Below are experts of layer 4 (counted from 0) of a mixture-of-experts language model. Rows are named router (the router's row for the expert) and show model dimensions 0-95. Each number is 500 + 25 x the weight over its row's rms, rounded and kept within 0 to 999. Numbers have three digits each.
After each expert's rows: "comes before" lists some tokens at least twice as common just after its tokens as in all text; "comes after" lists some tokens at least twice as common just before its tokens as in all text. This comes from a sample of Wikipedia text that the model never trained on. Tokens count by the router's weight.

# expert 96
router:515527487489539487523491509520524514523466513494519504491534512479536453491473521492517488500464498512527519517478496534472536535522528498498471537532470537474479495489530508527465465540496471490498488494512518519491535471467487522454458502463534542497481507536483540474513528455458465491
comes before: "\n", " ", " 0", " —", " is", " ·"
comes after: " ", " as", " is", " —", ".", " JPL"

# expert 73
router:518481537471523497483499468468487541473492522468497461486486507535496486458478521524516490510475526526541494499522465538496501483524513534531506543537464523531503480508494519468464475506476514528534469477472490534483514465477462540468480497470523525507473537514514528482500484476461472538
comes before: "\n", " also==", " \\", " List", " -", " E"
comes after: "\n", ")", "==See", " C", "i", "|---|---|---|---"

# expert 172
router:515528487490539484522491510522524512521466513493520504491536515480537452491474518494514492501465497513529518517476497534472534534519527500498469536533471539474479494490529508527462463540498471489497488493514517519495534471465486522453460502462533541495481509536484539473512529455461464491
comes before: " |", "@", "omes", "urban", " be", "ign"
comes after: " |", " /", "\n ", " who", " and", "ing"

# expert 79
router:522526497494458488502530477487526514474508491473538455546539533469513487528523494469446525537477512476527499491458469520530473528456517482522487531456459510465480523466490476513495507519483475492515492507497523498510525469473496467535499463487499521525483517533465531479495480486481515462
comes before: " |", "–1", ".5", "th", "–2", "–0"
comes after: " |", " on", ";", "|", "–0;", ":"

# expert 138
router:514526487489538486522490511520524513523465513495519503490536514478538453491472522492515489499464498511527519514478495533473534534520528497499470537533469538474477493489530508526464465542496471490497488493513517518492534471468487522452459503464535541495481507537485539473513527456460464491
comes before: "\n", " |", "|", " %", " 1.", "1"
comes after: " |", ".", "s.", " Votes", "|", "|---|---|---|"

# expert 131
router:537502509465535526458492467486528533464472482487524469534466524481484471531516515514519496478471482472475468490468510505500509468496531492533518511486482503483465509470499469512470503503489459473474540534466512528463494474464523486535518465473441494519473473512478489468525486504466517471
comes before: " |", "}", "00", "7", ".0", "5"
comes after: " 9", " 8", "0", " −", " 12", " +"

# expert 88
router:484464523528497481502526460530468469506482516517522504535511521551480482529520528520469538537500512533505516479490525466480507516461507475523494503503493460521539518532477475523493509519525475544452488524528482480471465483524536511493502443494495468486531534500470495535482512505494533542
comes before: "\n", "-", "|", "The", "In", "=="
comes after: ".", " |", "s.", ").", ")", "es."

# expert 153
router:514526488490540485522491509519525513523465514495520503491536513480539454491473522493517490499464498512527519515477494534473536534520527498498470536533470537473478494489531507526465466541497472489496488493514516518492536472467487523454459503464534541496481505536484540474514529455460465492
comes before: "\n", "-", " ", " States", " MPC", " 0"
comes after: " ", " the", " =", " km", ")", " MPC"

# expert 140
router:514525487490539486522491510519525514522465512495518503493535513479538453492472521494516490499464498511527520515476496533473535534521526498499471536533470538473478495489530508528463466540496473488496487493513517518491535472467487523452459500464534542498481504536484541474514528454459465490
comes before: " ", "=", "-", "|", " 0", " •"
comes after: "\n", " 0", " ", " and", "|---|---|---|---|---|---|", " He"

# expert 162
router:515527487490539485519492512520523513521464515492519504491537514481538453492472520491517490498463496511528519516476496535473535534520526500498469537533471536475477493487531509527464467540497472489498487494515515518494534471469488524454461501463534541496480508535482540475514528454460464492
comes before: " |", " the", "est", "@", " his", "ard"
comes after: " |", " the", "|", ",", " The", ":"

# expert 95
router:476497481473451521531487485481524531528500509527486502459514519479520483492464501527504476486486528482475487499452481531524461490550518504521535491537565485475486492495529532511510547462469489458510486516532494537486505536532473547497467496476510495506487470525525516517530537479509491505
comes before: "ed", "ing", "er", "el", "s", "es"
comes after: " p", " P", " f", " w", " F", "p"

# expert 166
router:534499480505532520512488493473470542535503481468536467471543510516464490459481511528476458490469515544514488540515473485529497538529544510550487527517480525530456512519479464530491482517491505468524491484464461495484477473497494526471473537484520498542474523509507516511513503485470508492
comes before: "\n", " also==", "The", "===", "In", "=="
comes after: "\n", "==See", "==", " ==", "|---|---|---|---", "==Career"

# expert 76
router:523525513476516531470490496487480513533518517520525488502485510494509473518541533488463492530468460517530500522496482492487522527477505513496481519512473472461473512511480478479479473520519474527481530516536502506533492458456492537483535498451470508538475489494525495461540536572474505454
comes before: " |", ".", "),", "–201", " (age", " (aged"
comes after: " in", "|", " In", " June", " October", "In"

# expert 105
router:514525489491539484522492509522524513523465512494518503491535515478539452491472522492515489499466498511526520517476496534473534534519526496499470537533469535474476494487530509526463466541496472490497488494513517519491534470467488522454458502464534541496481506537483539474513527453459466490
comes before: "\n", "-", "land", "way", " States", " Carolina"
comes after: ".", " the", " in", "s.", " a", " of"

# expert 74
router:515526487490540485521492510520525514522465512494519503491536515479537453491474522491517490498466498510529521515478496533474535536520527498499470537533469537474478494488531508527464466540498470489496488494513517518492535471468487522452459503463533541496481506535485539472514528455459465491
comes before: "-", "cess", "inc", "r", " than", " World"
comes after: " the", " United", ",", ")", " of", "a"

# expert 72
router:515526488489540485522492510520525513522465512495519502491537514479538452490472522491515488499465497511527520515478496533473535534520527497498470536533469539474477494489531508526464465541496472490496488493514517518493533471467487522453459504464534540495481507536484539474513529455460464490
comes before: "|", " -", " ", " 10", " 14", " Total"
comes after: "\n", " |", "s.", "er", "%", "4%"

# expert 142
router:487517517489538506492519543469543534504465518494496519473525525488512487476464459469459513489462501517553485472502492457494540503509517471536474542506482544522457525502523496472468512522476484527513465526530537503531472493486492507533534530508519470464499471509485523508522509481487510464
comes before: " |", ":", " of", " in", "s", " medal"
comes after: "|", " |", " Total", "-", " Major", " third"

# expert 150
router:514526487492539485522492510520524514523466513494520503491537516479539453490473520494517488500465497510526518515477495534474535535518526498499469537533470537475477494488531508526464466540496473491496487493514516518492536471467489523453459502464535541497481505537484541474514528454459465491
comes before: "|", "\n", "-", "The", "ze", "In"
comes after: " |", "===", " ===", " =", " the", " =="

# expert 102
router:498543490473517534531470551447523491490483454468516476468540511490516538471503518549508502478475502543504502523528511488478529504523515503538461512512487502542458510512484534480498473509489477490534471505527535547520469473518496533506487511475515522492491480517479486485506521465522555501
comes before: ":", " ==", " of", "==", "\n", " and"
comes after: "-", "Personal", "==", " Early", "==Early", "ersonal"

# expert 77
router:516478512480512545495473483473533530477500460502520476522494522486467475482552518506531482488467487480517464477471505482540509459499539542506530521446493515468467511474469504527476509510474476533503533531489509514496494478462498479530492454467467544508501494501508523476518510536475536468
comes before: " |", "6", "8", "7", "5", "4"
comes after: " 1,", " 2,", " 1", " 3,", " 4,", " −"

# expert 86
router:513526488490539485521492512520525512523465513495518502490535514479539453491473521493517488498466497511528518516478496533474534534520526496497470537534469537474477493487530507528465466542496473491496488493514516518493536472468488522453460502464535540494480505537484541473515528454458465491
comes before: " |", "c", "aled", "imin", "ested", "est"
comes after: " |", " the", "%", "-", " of", "s"

# expert 165
router:516526486490539486522492511521525512522466513494519504491536514479538454491472521492517489497465498511527521513478497534473535535520528498499470536533470539473477494488530508527464465540496470490497488493515517518492534470467487522453459502464534542495480507537485539474513527455461464490
comes before: " |", "im", "ap", "@", "in", " /"
comes after: " |", "-", " the", ":", " of", " The"

# expert 191
router:515526486489539486522492510521523513521466513495519504491535514479538452491472521492517489500464497512528520516477496534473535535519527497499469538531470537474477495489530509526464465540498471488497488494514517520493534471467486522453458502464533541497482505536484540473514528455460464491
comes before: " |", "7", "8", "=", "3", "5"
comes after: " |", " a", ",", " (born", ":", " He"

# expert 128
router:513527486490538486522492510519523514521466514495519505490536514479539452491473520493517488499464498511526520516477496533474533533520527498498470537533470537474477494488531508527463466541497471488498488492514516519491534472468487522453460503464534540496481506537483538473515527454459464491
comes before: "\n", " ", " 0", " 1", " —", " 2"
comes after: " ", " 0", " |", ")", " —", "\""

# expert 170
router:506461501519533468505486539466539537489461481496484491491527526464538484532465504479490513466464475470498484532451525534504526503502505520524485545514471542492462514493529514507523500493485477512523487527496508500465517466488480491508466485511544507458494474514470535546546489487474511463
comes before: " |", ")", ";", "m", "ard", " (1"
comes after: " N", " n", " 6", " s", " 1", " 2"

# expert 161
router:514527486489539484522492511520524512524464512494518503492536514480538453491472521493516490499464498511526519514478495533474535535520527498498469537533468538473477493490530508527465466541496472490496488493513517517492536472469486523453459502464533540495480505535485540472515529455460464491
comes before: " the", "==", "The", "===", "|", "In"
comes after: "\n", "s", "er", " member", "es", " to"

# expert 83
router:506480524542512529542518475470549515499482468501461448486521521512496490523468512498497480497473552518500477509470546527507522515480528545490501512518483483511460488475486534544535481527534506523488478500505535523521523506497504492496460458528534535481476487500523523462466503515522462528
comes before: " was", " is", " had", " also", " has", " became"
comes after: ".", " that", " where", " when", ",", "s."

# expert 139
router:504522520474520513495481521473501495484545488467525500499513519475476473480473504456474528502477494473520514532475468521509513498450515481530476515451482492463471527470473469521481536529474482491516465538536507523489521474470467462557515471473454494516472502519489528473530495507471496530
comes before: " |", ";", "',", "th", "–2", "°"
comes after: " |", ";", "|", ":", " /", "°N"